From a checkpoint of a small mixture-of-experts model trained on Wikipedia: 6 picks a token.
Below are experts of layer 4 (counted from 0) of a mixture-of-experts language model. Rows are named router (the router's row for the expert), up (a neuron's input weights, with its number) and show model dimensions 128-255. Each number is 128 + 32 x the weight over its row's rms, rounded and kept within 0 to 255.
After each expert's rows: "comes after" lists some tokens at least twice as common just before its tokens as in all text. This comes from a sample of Wikipedia text that the model never trained on. Tokens count by the router's weight.

# expert 25
router [ 40 185 161 112 183 126 122 174  55 133 153 110 155 157  80 207  85  91 100 143 150 173 137 140 155 171 139  87 138  61 120 141  97 110 134 147 146 113 128 170 144 108 127 115 137 128 127 165 172 156 116 149 117 127  84  96 142  85 140 115  77 176  96 150 160  62 178 136 160  92 109 122 131 123 119 123 155  98 195 138 104 138 112 135 143 109 119 197 103 147 165 133 156 156 105  85  60 134 119  69  49 148 142 177  79 117 163 157 133 126  77 139 138 150 143 153  74 123 150 136  88 176  51 125 163 160 149  97]
up0 [109 152 105 125 113 116  86 169 198 124 143 164  92  89  99 136 110 154 147 125  93 112 110  87 156 132 170 119 187 143 115 119 109 140 136 116 119 134 115 144 128 126  95 109 121 112 171 132 163 146 195 137 137 145  90 150  55 131  97  79 124 118 154 125  78  95 116 109 160 134 160 151 168 169 106 135 105 189 116 118 171 197 143 149 124 129 149 131 110  90 129 130  64 101 101 149 152 176  57  83 129 239 100 110 118 150 103 142 115  93 126  98  47 170 166 119 182 119  80 120  97  77 121 185 124 131 135 188]
comes after: "–", ",", " (", ":", "′", "°"

# expert 179
router [ 67 191 133 107 163  94  83 174 102 129 171 134 149 167  88 170 105  82  87 153 156 170 148 120 184 161 106  99 108  88  81 137  83 107 112 115 187 100 174 126 124  83 112  95 180 145 146 165 183 160 107  98  89 139 104 112  76 113 173 112  84 121 110 185  92  88 166 107 148 107 132 114 102 142 132 103 108 123 144 131 158 170  92  82 106 161 101 194 128 119 133  89 161 162 144  76  52 122  98 133  57 177 147 119 152 162 167 158 101 167 115 167 109 108 106 139 114 109 127 153 111 172 120 112 175 132 164  63]
up0 [119 111 112 100 140  66 146  86 196  98 119 141 115 112 118 136 149 108 100 106  72 119 117  96 179 151 160 142 154 117 141 140 115  98 124 150 156 154 175 130 161 106 119 103 104 118 146 169 152  95 144 133 138  80  78 141  86 181 114 129 133  91 124 128 104 115 145 133 155 153 155 144 139 117  74 115  86 166 108 165 159 135  85 152 112 154 135 148 172 124 143  68  98 136 159 180 126 127 106 128 137 176 161 115 135 156 111 152 111 103 169 135  94 122 136 148 125 105 127  90 117  25 117 190 122 152 131 113]
comes after: ".", ",", "==", "The", " The", "==="

# expert 59
router [ 63 112 159  90 119 181 118 145 124 105 104 104 168 120  82 201 122 135 111 159 122 119 118 166 121 105 101 114 133 139 124 144 123 175  90 200 130  71 126 108 104 153  83 150 176  54 168 213 172 150  91 192 100 149  58 151 120 176  76 179  28 180 126  92 107  64  80 118 113  99 159  57 112 141  64  95 139 149 108 113 118 125 123 163 156 100 156  96 125  91 155 162 114 157  89  80 147  93  79 128 123 199 125 171 127 170 155 101 174  92 128 159 155 172 181 146  71 141 132 179 160 122 153 144 120 178 141 123]
up0 [113 130 132 114 134 101 106 107 179  88 101 162 125  78  91 102 135 118  86 129  93 124 128  86 177 143 182 143 153 107 128 130 104  77 132 177 170 159 118 149 143 115  98  90 112  71 135 168 165 105 156 122 170 105 109 151  91 154  77  97 132 187 148 122  94 133 135 124 178 104 187 161 166 172 108 109 132 143 119  90 149 199 137 164  97 110 146 151 112 157 133 122 111 139 151 168  82 130  91 122 167 186 142 104 114 153 118 167 130 102 138  72  90 175 143 168 144 150 100 103 118  98  90 173 155 156 139 161]
comes after: "\n", ".", ",", " is", "|", " that"

# expert 74
router [106 179 160  89 138 139  75 172  75 146 132 126 150  95  82 145  70 102 112 169 183 132 157 190 120 142 138  78 124 105 115 139 135  78  93 106 125 145 104 172 179 122 127 115 105 128 130 162 146 124 130 121 139 151 118 119 130 122 114 171  73 115  69 190 116 107 145 146 161 100 153 123 143 139 141 141 169 115 170 184  96 134  89 108  98  92  88 171 137 143 149 103 154 172 109  38  77 184  98 118  64 149 151 136 125 136 148 180 116  90 101 125 153 169 121 178  86 110 160 160 103 138 107 116 136 176 148 112]
up0 [178 149 102 124 104 128 130 139 193 122 101 151 104 102 117 170 126 125 139  72  73  92 145 124 133 167 160 128 132 104 118 138 106 112  80 173 111 172 120 103 115 154  86  89 118  78 186  79 194 130 173  70 140 139  94 139  52 179 106 121 151 159 179 137  55 126 137 103 165 125 173 196 200 161  97 133 134 155 148 145 198 165 109 118 110 129 141 145 166 144 171 118  67  92 150 153  92 187 109  91 111 194 168 106 127 169  85 150 110  85 101 118  79 142 136 139 146  82 115 103 104 111 124 173 141 132 174 167]
comes after: "\n", " |", ".", "|", ").", " 0"

# expert 143
router [123 172 137 106 203 147 101 168  83 120 145 127 184 171  83 187 152 108  85 169 144 142 160 130 145 163 119 118 128  92  91 137  92  89 147 147 165  99 134 163 168  70 144 123 170 153 129 175 151 117 114 150  99 110 134  97 135 101 152 164  90 159 105 146 111  46 162 125 144  86 125 138 135 123 142 122 140  93 162 129  99 151  96 126 115 122 104 170 127 151 142 148 150 158 151  58  65 128 123  78  68 184 166 107 110 125 211 164 128 136  66 156 108 192 137 163 100 149 148 129 146 163 107 121 180 156 157 126]
up0 [143 152 125 120 120  69 123 135 167  87  82 206 122 131 129 144 160 132 134 102  77  88 120 103 152 176 147 114 178  81 136 130  96  76 134 160 134 156 162 155 165  86  91 121 109 108 162 180 176 114 147 107 131 122  90 156  50 177 140 109 133 134 140 117  80 103 128 118 150 131 149 171 172 109  76 111  88 138 105 134 128 156 131 172 115 111 147 123 133 111 110 151 127 122 156 189 164 152 114  85 122 183 151 123 106 152 159 153  95 113 109 117 125 174 154 152 126 125 139  33 136  46  75 172 140 181 165 206]
comes after: " (", "|", "-", " 0", " 1", " D"

# expert 26
router [121 188 142  65 160 119  97 207 132 103 154 105 184 148 112 178 119  18 117 155 136 151 128 140 178 114  99  90 100  62 104 116 131  68 126 131 179 103 120 128 170 107 112 109 133 160  89 133 157 126 116 120  81 134 112  74 141 113 147 142 100 133 111 153 134  89 208 119 127 147 177 138 136 123  82 124 157 117  93 146 104 157  76 128 157 130 129 188 105 102 188 133 162 192  72  41  98 115  99 100 119 132 170 101 163 128 161 150 150 112  88 119 139 208 129 160  88 110 132 144  86 132  86 107 145 188 146  94]
up0 [144 106 118 129  97 107 146 143 177 104  46 165 127  91 124 138 143 129 115 130  62  93 113 107 152 125 153 162 133  99 109 120  96  99 161 161 134 163 154 149 150 109 103  76 127 105 188 203 191 115 168 142 144  89 123 135  66 156 104 127 111 148 130 111  90 122 118 132 143 108 182 175 163  91  98 114  97 165 115 143 124 192 188 126 151 103 132 170 141 128 117 124 115 127 161 179 106 150 119  96 175 181 153 100 142 171  84 160 138 105 139 122 118 143 151 112 113 134 130  70  65 116 108 203 125 199 185 144]
comes after: " of", " to", " for", " on", " at", " with"

# expert 136
router [141 199 134 109 157 149 108 171  76 128 137 133 141 132  97 212  91  94  95 161 164 151 157 149 154 188 110 107 112  78  73 108  79  96 110 147 174 121 133 130 140 133 130  99 200 144 112 165 169 118 110 149  92 119 143 114 149 126 149 146 131 117   0 141 125  56 166 132 176 117 119 102 150 112 161 139 158  62 181 149  91 129 119 113 119 138  89 147  87 143 170 139 169 165 131  63  80 135  92 109  95 177 159 151  96 140 189 188 143 121 100 128 160 173 139 147 121 108 150 137 119 144 129 136 140 146 167  77]
up0 [131 140 107 121 130 104 173 106 163 157  85 157 116  99 142 157 116 109 115 113  93 115 138 118  79 189 136 147 133  98 122 155  88  43  84 148 141 197 111 131 156 142  96  89 161  84 161 172 186 106 140  77 152 100 140 139  79 167  78 113 136 122 108 134  99 126 133 141 158 112 159 173 197 133  67 122  91 144 137 144 139 177 139 145 131  99 150 141 140 153 116 108  65  88 144 177 109 149  67  84 128 196 172 111 103 183  89 139  87 107 135 123  72 127 151 145 155 115 152  64 113 105 108 161 125 146 163 174]
comes after: " \"", " |", "-", " the", " =", ":"

# expert 163
router [ 71 159 141 101 163 122 111 157  82 109 166 147 179 204  96 215 113 115  72 181 122 151 132 149 178 152 130 117 105  95 114 123  88  77 118 133 163  97 100 140 151  79 126 112 165 117 123 172 167 141 102 160 101 111 117 113 120 103 101 138  89 120 100 152 148  70 144 126 168  91 132 138  99 134 128 143 116  81 203 137  88 150 102 122 114 122 118 146 116 150 161 119 149 150  93  66  97 125 156 135  73 202 136 153  89  98 185 168 113 129  62 155 134 135 139 179  80 117 167 160  95 156  89 106 149 154 142  93]
up0 [131 111 132 121 113  64 166 153 172 126 105 193 110  90 138 171 135 158 137 117  62 139 123 113 130 141 183  93 157 113 154 111 109  92 110 171 130 132 144 146 159 106  84 114 130  99 154 135 185 134 148 103 131  95  88 149  33 186  42  95 130 141 121 131  99 114 131 129 149 122 134 158 151 100  68 132  70 144 141 118 114 172 169 138  78 108 159 125 157 129 138 116 130 135 147 172 137 141  88 112 139 172 153 140 102 134 122 152 111 104 102 104 107 163 146 137 153 124 102  84  59  40  93 168 134 153 134 135]
comes after: " and", " as", " with", " for", " or", " on"

# expert 169
router [ 88 131 175 104 114 171  89 176 110 134  85  87 183 104  70 202 142 131  94 130 123 144  93 151 109 139  78 126 125 140 137 108  99 164  82 178 145  81 106 137 151 148 100 161 182  89 134 184 175 116  94 149  99 170  67 124 138 166 126 135  51 181 153 113 111  65  84  99 132 128 133  80 125 141  79  93 144 126 129 137 126 120 118 145 134  79 139 162 123  97 166 187 119 155  86  48 127 130  95 130 131 233  82 165 116 149 135  94 128 135 115 150 167 179 148 139  78 107 127 173 141 128 155 157 119 185 177 124]
up0 [104 111 123 105 125  72 135 163 180  96 101 191  90 123 119 124 138 133  66 116  75 127 148  81 149 155 140 161 184 103 111 129 142  67 149 165 127 173 171 172 175  86  97 119 128 114 173 161 194  59 133 113 138  55 122 108  98 162  76  89 146 168 145 138 131  89 144 131 141 113 175 174 174 118  69  94 114 146 101  97 111 182 125 103  92 102 132 146 151 170 145 112 137 108 172 130 137 214  73  94  74 208 173 115 130 121 115 128 114  79 120 119 129 149 127 131 121 128 119  66  75  85  96 188 106 125 132 138]
comes after: "\n", ".", " |", ",", "|", " is"

# expert 117
router [ 95 142 148 102 134 209 151 173 114 124 167 139 190 117  93 233 126  72  74 173 121 206 142 116 123 122 142 121 149  69 109 133 141  95 134 131 183 157 113 122 174  71 143  89 198 182 129 199 172 178 128 143 125 123 124 135 137 154 128 147 119 146  80 155 120  78 177 117 130 109 151 178 109  95 114 132 143  97 182 169  63 142 128 120 141 113 114 150 145 129 163  99 159 135 133  66  95 143 133  75  62 134 148 172 135 153 179 144  98 173  92 111 144 117 140 174  77  65 160 166 143 143  98 116 114 160 168  87]
up0 [133  91 107 116 139  92 123 147 139  97  71 166 110  73 108 141 133  97 108 104  87 120 111 110 177 166 214 149 139  84 128 127 137  37 115 155 105 150 185 153 180 102 114 128 136  88 169 158 202 117 139 152 147 119 123 120 101 142  65 149 123 152 140 113 100  68 134 140 162 119 122 143 145  90  91 100  87 133  86 140 114 176 111 114 122 125 153 160 109 104 133 133 110 108 174 126 149 150  64  69 122 202 122 123  84 106  97 128 127 113 113 162 123 120 146 110 152 120 132  87 113  80 112 234 106 128 172 168]
comes after: ",", " (", " |", " was", ";", " were"

# expert 40
router [121 210 141 140 179 125  83 208  68 126 124 131 160 157  76 182 105  83 114 149  99 134 152 133 127 135 155 107 110  76  97 135  73 107 130 157 148 104 130 150 147  66 112 136 146 153 159 163 161 161 123 129  85 109 100  98 137  99 115 143 116 144  78 147 159 100 172 121 186  78 125  99 155 113 156 130 168  96 167 159  76 133  92 140 108 119 128 175 102 129 191 157 192 135 115  73  71 121 114 108  93 175 152 149 138 133 187 175 131 153  57 164 163 205 156 158 100 103 133 183 133 154  88 115 151 166 154  89]
up0 [133  97 120 124 133  64 113 152 181  93 112 148 133 100 133 142 152 129 125 111  64 107 146 147 136 159 174 121 171  81 121 126 148  73 122 160 111 181 149 126 162 105  55 111 126  97 164 127 171 112 143 135 150  81  98 118  62 171  86 132 128 124 105  84 102 143 154 100 137 123 185 162 147 117 126  91 110 149 109 131 126 219 132 175 137 120 136 163 129 147  92  47 121 117 154 229  86 158 106 110 130 209 146  75  92 142  90 193 143  61 138  85 114 135 134 114 132 135 143  76 122  62  72 194 140 180 150 143]
comes after: "\n", " the", " of", "-", "|", " ("

# expert 135
router [112 148 167  92 120 167  99 178 108 123 113 107 204 112  54 164 147 121 101 142 133 137 114 166  87 115  84  94 109 117 142 119  96 148  88 174 148  96  72 138 130 126 100 158 179  91 147 204 164 101  67 156 122 146  30 146 118 145 102 138  40 160 118 107  94  57  77 126 109 115 147 102 106 128  97  88 111 131 119 114  84 121 113 159 144  84 150  91 123 113 134 156 124 131  99  55 142 106  75 116 160 221 104 187 133 158 182 114 180  93 127 174 153 176 149 148 103 144 116 178 135 124 125 169 120 180 159 131]
up0 [ 58 171  84  96 158  73 134 131 196 119 125 201 118  69 133 136 109 124  96 114 105 125 120  69 141 168 145 147 144  83 151 108  68 111 138 164 142 171 163 155 146  91  87 139 135 103 120 157 199 125 168 144 132  82 126 139  94 166  98  88 147 139 150 136 134 103 164  92 155 132 155 188 146 140 101 144 137 133  99  90 120 190 144 140  90 119 139 114 128 142 116 113 123 106 169 159 146 165  81  78  91 213 150  71 134 160 163 166  73  65 153  55  95 158 135 138 176 126 122  70  95  91 103 143 177 150 164 165]
comes after: "\n", ".", ",", " that", " after", " ("

# expert 48
router [110 199 131  91 152 126 110 161  55 126 143 116 175 148  89 187 106  47 117 179 129 165 163 154 147 152 130 108 121  56 110 136 108  88 111 134 188 115 125 166 161  90 123 107 179 178 110 198 188 147 112 171 125 106  97 108 128  96 110 146 112 111  96 161 169  60 190 140 156  89 112  75 100  92 133 106 135  90 178 142  92 117 148  97 145 146 102 169 118 118 156 111 172 167 112  65  83 105  98  78 104 141 154 139  92  99 178 140 107 147  62 175 136 190 130 185  89 110 165 152 116 155  96 119 166 149 157  93]
up0 [129 109 120 137 131  65 165 173 172  39 104 201 101 124 143 131 142 114 151 145  94 118 125  90 146 164 144 135 192 120 115 114 134 107 145 139 145 151 187 129 150  75  85 116 135  96 116 143 147  93 128  90 156  88 115 112  58 136 113 105 142 155 158 116  75  63 114 134 170 160 156 174 188 127 119  93 108 108 138 137 117 125 140 162  87 155 155 138 141 121 124 123 171 125 137 157  95 140  84  93 166 158 124  93 142 142 116 174 108 145  95 130  87 136 123 120 188  55 125  71 103  57 128 132  86 103 154 157]
comes after: "\n", " is", "\n ", " was", " became", " be"

# expert 132
router [ 90 200 156 121 166 156 108 179  77 108 134 144 158 148  55 254 121 106  88 139 116 161 132 153 160 150 135  87 143  39 128 125 122  98 128 125 137 101 149 130 165  69 168 140 178 186 137 156 175 152 113 127 125 116 109  82 154 105 130 128  98 124 103 133 143  69 172 143 172 116 145 140 149 123 127 130 144  83 196 132 117 113 104 117 124 115 120 186 111 121 171 130 155 128 110  87  72 134 120 129  88 169 147 123 141 149 164 140 141 159  60 147 140 175 118 184 116 129 154 134  95 177  53 126 119 161 152  82]
up0 [120 126 103 149 131  82 122 155 182  92  88 154  77  50 123 159 127 131 133 129  95 127 146 118 138 135 144  98 146 133 147 106  50  94 127 136 123 150 141 113 166 143  88 116 101 102 143 175 176 151 115 118 137  66  43 130  67 172 125 128 131 164 117 118 103 112 125 168 156 132 142 185 152 114  75 121  88 121 138 132 143 187 120 171 124  98 148 104  96 107 121  53 140 176 138 211 126 153  53 113  97 186 150  91 138 147 121 155 138 135 103 105 130 145 153 110 147 133 164  79 103 107  79 177 183 145 176 144]
comes after: " a", " the", " an", "'s", " for", " its"

# expert 94
router [106 187 147  98 126 143  96 166 103 138 155 104 161 154  85 190 114 110 123 171 139 160 161 116 166 176 124  56 107  39 111 136  85  93 142 154 187  96 114 138 137  81 130 113 183 151  90 188 137 143 129 121  91 123 136  99 144 102 139 154 100 121  88 147 162 103 153 120 154  91 140 117 158 132 105 109 137 126 154 158  85 147 110 130 121 127  85 151 124 118 146 122 128 179 111  63  76 126  74  96  57 169 132 183 122 137 189 172 122 133  83 163 148 184 138 170  88 148 195 166 122 173  73 103 157 132 140 118]
up0 [134 112 123 141 151  49 141 155 164 111  93 188  95  94 102 142 136 114  82 117 121 104 113 117 169 154 204 129 174  66 124 108 120  74 137 114 133 153 118 141 179 102  92 109 139  71 177 167 157 130 115 146 142 103 112 138  73 145  72 107 127 183 131 128 101 111 151 108 169 144 158 177 175 102 109 109 103 179 122 105 145 178 123 165  98  85 135 128 146  98 110 119 117 128 119 158 133 173  88  72 130 168 112 119  73 150 163 165 123 115 128 129 140 125 136  95 154 133 139  86 140  54  64 174 152 143 163 162]
comes after: "-", "==", "|", " ==", "===", "See"

# expert 65
router [ 78 191 117 122 171 154 134 183  63 126 143 146 127 174  87 170 162  78  81 184 126 149 151 143 146 138 150 100 112  80  95 113 112  84  98 125 173  95 126 165 169  69 116 154 139 151  94 169 123 108 105 126 115 145 113 108 150 128 138 125  99 126 106 173 158  96 140 144 175  71  99 102 150 109 131 121 144  96 151 139  92 134 129 142 141 163 118 183 156 193 127 118 133 151 105 109  96 154 103  78 109 167 170 162 132 103 168 147 143 103  45 184 151 135 103 167  98  89 132 162 179 155  84 156 117 149 135 110]
up0 [121  87 117 109 141  55 142 125 168 137  93 208 110  96  93 152 139 105 101 103  71  64 133 107 123 188 162 111 192  75 119  98  89  85 110 151 141 179 126 147 133 113  83 143 139 109 164 168 193  98 200 152 159  79 114 138  58 148  60 122  83 136 127 148 127 133 140 138 181 142 152 189 153  97 102 100 111 136 130 140 128 172 156 165 160 121 170 128 190 126  68  91 119 140 146 178  87 156  74  87 116 200 122 127 105 153 116 154 124 118 100 111  91 141 109 155 130 110 123  43 150  83  87 198 151 159 186 163]
comes after: " was", "-", "|", " in", " (", " Born"

# expert 99
router [ 87 191 161 136 163 137 126 164  71 128 150 123 155 194 107 224 109  64 122 133 136 132 183 122 132 142 123 109 112  49 119 147 110 101 124 168 174 132 114 176 136  64 117 130 171 128  93 185 134 133  98 153 123  81 118 109 148 120 129 109  85 146  99 159 143  98 176 133 156  96 131 122 117 117  95 161 129 107 166 145  57 166 110 112 154 120 127 157 102 114 141 114 151 142 131  98  67 133 118  86  80 132 175 155 111 108 163 153 177 122  85 151 134 146 123 164  99 105 180 138  98 141 104 118 169 137 137 120]
up0 [119 126 126 105 147 167 103 159 144 133  92 173 117 113 147 155 199 118  98  75 103 118 137 114 123 202 153 119 124  69 121 145  99 114 143 185 130 188 152 143 143  96  97 132 142 101 156 144 207 106 165  78 157 120  69 151 123 155 119 101 144 165 123 121 131 134 142 118 185 152 165 154 155 123 101 125  59 152 106 105 141 156 123 156  96 100 123 142 135 101  82 101 110 148 119 181  81 165 123  57  87 220 115  84 111 150 161 143 139  86 140 124  74 157  87 116 164 105  82  86 128  58 129 199 142 138 168 173]
comes after: "\n", " to", " one", " ", " 1", "th"

# expert 158
router [113 179 142 108 123 160 137 191  76  94 141 175 140 172  81 222 111 107 100 142 110 162 150 132 173 105 152  71 133  75  76 126 103 100 124 150 169 148 163 125 150  68 115 109 200 162 113 188 149 140 125 110 120  89 173 127 123 124 129 115  97  91  95 117 134  87 153 150 136 102 122 111 111 115 143 139 160  84 138 143 107 172 108 150 138 137 157 165 130 101 141 121 172 146 144  65  37 125 162 105  48 143 177 115 113 155 100 156 163 144  73 162 118 124 101 158  76 128 144 145 146 137 110 116 173 177 141 117]
up0 [109 121 123 117 111  87 154 140 145  82 121 165  95  99 161 138 154 100 164  81 100 127 129 113 138 148 152 149 153  96 146 104  69 140 115 173  92 152 163 176 160 105  73  81 169  96 134 170 170 150 137 111 155  97  87 219 101 153  12 102 150 124 135 151 113  88 131 116 175 142 122 126 187  45  51 117 124 128 120 147 147 168 112 142  73 152 117 168 141 104 114  91 146 110 161 214  88 154  75 120 114 151 160 157  49 102 157 148 163 116 137 145 116 123 131 149 142 116 120  97 127 119  98 208 151 143 131 150]
comes after: " the", " a", " The", "'s", " T", " an"

# expert 120
router [ 66 133 172  95 129 157 142 144 159 111 104 165 162 130  76 178 170 123 128 143  95 125 107 130 109 120  79 111 146 120 146 146 140 170  86 129 123  64 159 106 115 103  73 168 127 109  97 204 146 132 125 119 119 175  79 150  78 156 100  91 102 125 181  99 121  56  82 146 104 147 123 119 127 148 158  97 137 147 127 128 154 124 172 122 165 159 146 114 152 112 172 140 101  93  38 101  85  90 116 159 138 181 137 142 116 174 131 132 112 154  91 157 172 183 110 131 113 111 190 160 162 126 145 153 129  94 116  99]
up0 [123 144 151 103 123  73 154 101 162 104 105 217 117 126 129 161 118  72  95 121  90 138  82  90 129 116 141 119 185  97 135 132  82  74 107 126 142 194 144 156 176 101 102 117 148  86 120 196 180 115 130 124 152 111 109 160  98 145  70 110 118 164 126 141  77  89 118 118 153 144 153 177 197 107  80 111  83 122 141 147 128 136 163 147  61 100 113 139 124 149 140 138 145 110 161 206 130 158 119 122 132 127 151 101 110 162 108 159 106 115 101 144 125 152  92 143 117 130 142  56 136  97  97 150 162 157 138 127]
comes after: "\n", ".", "==", " Born", " (", " Country"

# expert 75
router [ 92 186 134 102 150 131 103 202  80 127 162  93 139 139  85 183 114  78  65 149 138 152 161 148 134 132 142  93 137  71  97 151 106 115 114 111 167  97 129 127 161  43 117 128 164 143 112 161 166 168  88 104 115  90  97  99 149  85 165 134  85 120  82 170 119 106 170 165 166  94 116 145 150  96 121 150 114 133 153 123  92 119 108  87 124  96 113 138 113 131 167 148 156 196  99  44  80 138 118  87  79 147 164 101 103 130 197 185 120 132  93 194 156 168 103 147  66  97 167 162 121 166  68 125 156 153 147 108]
up0 [122  93 132 104 125  55 156 136 184 113  78 177 105 141 125 152 118 107 117 121  95 145 122 115 158 161 163 161 148 111 133 118  90  81 119 171 141 163 155 155 176  76  96 139 145 100 130 193 183 141 118 126 154  90 133 126  65 133 103 119 116 146 128 137 145  90 145 141 165 132 166 198 167 106 112 150 100 143  95 111 107 211 105 147 127 106 142 129 156  96 117  96 161 130 127 158 133 144  68 137 128 177 110 112 117 140 118 182 106 100 131 110 124 169 121 151 131 102 118  76 119  52 109 187 152 143 154 109]
comes after: " |", ":", " by", "–", ";", " from"

# expert 35
router [113 152 140 123 151 139  87 188  57 136 171 117 171 146  61 217 108  80 107 159 156 147 153 136 144 157 126  99 110  43 101 155 104  93 122 145 174 115 150 147 154  62 153 118 143 149 113 191 168 162  96 152 129 129  96  93 133  89 132 140 116 127  85 170 149  59 173 119 149  91 118 119 117 133 117 117 134  94 164 149 106 122 102 118 100 127 103 145  62 150 140 116 175 138 138  70  83 133 141 107  77 150 138 111 120 128 176 163 136 139  69 132 168 148 130 135  99  78 136 154  86 143 107  97 142 154 181 112]
up0 [140 102 145 114 123  40 161 135 171 128  81 189 104 114 126 123 137 134 128 111 112 141 120 141 143 183 159 160 143  94 131 146  86  92 123 155 154 163 154 141 169 123  84 140 153 105 147 163 214 119 118 138 171 100  91 185  84 154  94 139 124 152 128 144  83 102 108 141 153 131 127 205 139 129  89 151 113 114 138 146 129 172 130 148 134 118 130 122 120 110 113 121 111 132 151 172  94 157  90  88 126 188 114 115 104 156 115 145 113 116  92 166  78 159 142 128 134  92 130 111  91  60  87 175  93 137 165 172]
comes after: "-", " was", " the", "|", " moved", " ("

# expert 70
router [105 152 126 108 164 143 122 141  52 103 125 136 168 157  67 173  77  89 117 169  98 140 134 139 156 139 140 100  88  93  87 129  98  72  97 106 198 112 119 143 143 125 152 113 172 134 115 172 180 120  91 132 139 105  94  78 103 145 135 137  84 167  62 127 135  75 164 139 148  86 133 101 114 141 137 134 133 106 157 157 132 169 133 108  99 125 106 196 136 106 163 129 160 173  90  71  43 182 150 103 128 165 152 159 116 144 135 144 115 132 103 121 136 168 131 180  82 116 157 156 104 167  91  94 177 151 157 104]
up0 [126 150  93 133 116  99 181 106 176  90  63 167 136 107 120 175 115 131 117 152  98 161 114 119 166 179 115 124 163  91 124  87 116  76 121 142 123 184 155 124 141  86  89 105 122  78 121 155 183 141 137  88 134  50  87 181 128 174  91 130 160 129 168 101 104 144 123 105 153 131 160 213 146 132  70 157 126 154  92 122 153 162 139 146  98 123 126 130 120 127 109  87  95 147 151 148 104 158  97 115 112 208 155 122 129 150 150 127 109  83 159 122  78 159 135 147  92 123 121 106 154  73  65 147 183 120 138 175]
comes after: "\n", "==", " ==", "===", " ===", " ="

# expert 118
router [111 185 144  89 185 115 131 151  74 107 159 131 162 135  49 196 120  78  92 189 139 121 125 128 147 152 106  85 133  47 115 146 148 106  94 179 181  76 115 150 171  99 111 141 142 158 117 182 127 115 120 135 127 106 133  98 142  98 140 154 101 151 101 150 150 105 135 134 151 107 123 137 130 139 146 147 165 110 158 173  82 124 107 102 139 114  90 177 123 133 140  79 139 163 132  70  87 142 155 100  97 185 145 126 113 111 173 173 123 125  88 142 137 157 134 173  67 112 127 106 119 151  87 154 192 165 145 111]
up0 [104 118 107  98 114  16 139 130 173  99  53 218 106  91 115 127 137 109 113 132  57 129 106  84 121 135 146 130 139  99 112 144 136 130 110 150 156 140 120 132 135 100 116 145 191 107 153 149 166 123 200  83 190 111 103  97  19 150 104 129 157 144 133 131  93  99  85 133 166 175 121 200 148  73  69 131 128 116 107 182 111 162 133  95 112 126 152 136 174 123 157 129  93 103 161 158 158 151  48 107 129 164 150 111 118 171 103 110  91 115 108  93 120 175 130 107 149  74  89  46 135  68 128 175 152 156 194 176]
comes after: " |", ".", " by", " (", "\"", ")"

# expert 37
router [ 74 175 131 109 180 158 101 191  61 134 131 148 163 167  67 220 135  75  76 156 150 162 122 148 155 143 138 128 112  93  71 148 106 106 115 137 178 127 128 136 135  62 116 121 192 125  86 171 160 126  99 121 141 127 121  97 148 109 139 130  84 106  59 168 121  95 173 133 152 111 111 127 127  84 141 121 142 128 157 126 107 114 119  97 123 115 111 168 109 126 156 103 176 168 119  46  76 114 100  86  70 143 163 105 117 109 173 152 137 142  61 169 152 133 148 174 101 114 149 173 112 175  88 126 191 158 158  78]
up0 [121 116 126 136 137  82 107 168 198  97 144 154 103  67 129 137 132 152 147 116 103 130 142  82 159 170 169 117 100  62  95 129  84  83 127 157 126 153 134 128 150 115  87 129 120  69 210 129 189 132 176 112 218 133  76 153  64 139  99  90 152 148 106 143  80 114 131 159 130 114 119 196 168 120  90  97  74 133 130 121 119 175 130 139 122 128 160 123 154 116 116  97 113 137 131 182 116 172  81 105  88 220 159 125 131 147 123 183 121 107 115  88 114 129 117 110 140 114 118  73 116  89 107 163 131 139 131 170]
comes after: ",", " 0", " and", " ", " with", ")"

# expert 73
router [ 80 187 162 139 164 110 101 174  75 109 166 164 167 174  67 192  89  79  84 180 132 167 130 153 161 143 123 104 108  73  99 153 123 116  97 138 183 103 108 163 147  91 132 128 179 157 109 204 181 150 100 164  99 107 150  98 132 106 131 142  82 130  85 151 153 106 163 119 161  73 130 144 121 118 120 110 123 109 155 147  82 136 135 129 129 117  94 159 111 142 135 113 162 193 145  67  77 125 109  89  95 173 167  84 106 126 199 175 158 151  75 134 150 138 157 150  87 125 136 123 122 165  55 118 159 183 173  85]
up0 [ 91  99  85 125 141  88 131 136 171  95  87 178 123  94 118 163 139  98 108  94  49 130  96 103 172 171 171 109 160  75 127  91 108 105 121 168 147 160 161 124 176  59 137  88 143 110 152 165 214  86 151  95 147 104  99 146 101 179  99 173 134 161 148 116 124 116 131 115 169 129 155 162 188 128  49 131  85 164 135 111 136 174 148 159 139  88 145 111  90 112 139  88 113  76 160 160 140 146 113  92 138 214 142 129  90 177  62 141 114 106 136 119  70 161 154 108 140 136 126 117 122  64 121 144 126 181 171 160]
comes after: " |", " —;", ")", " by", " ", " L"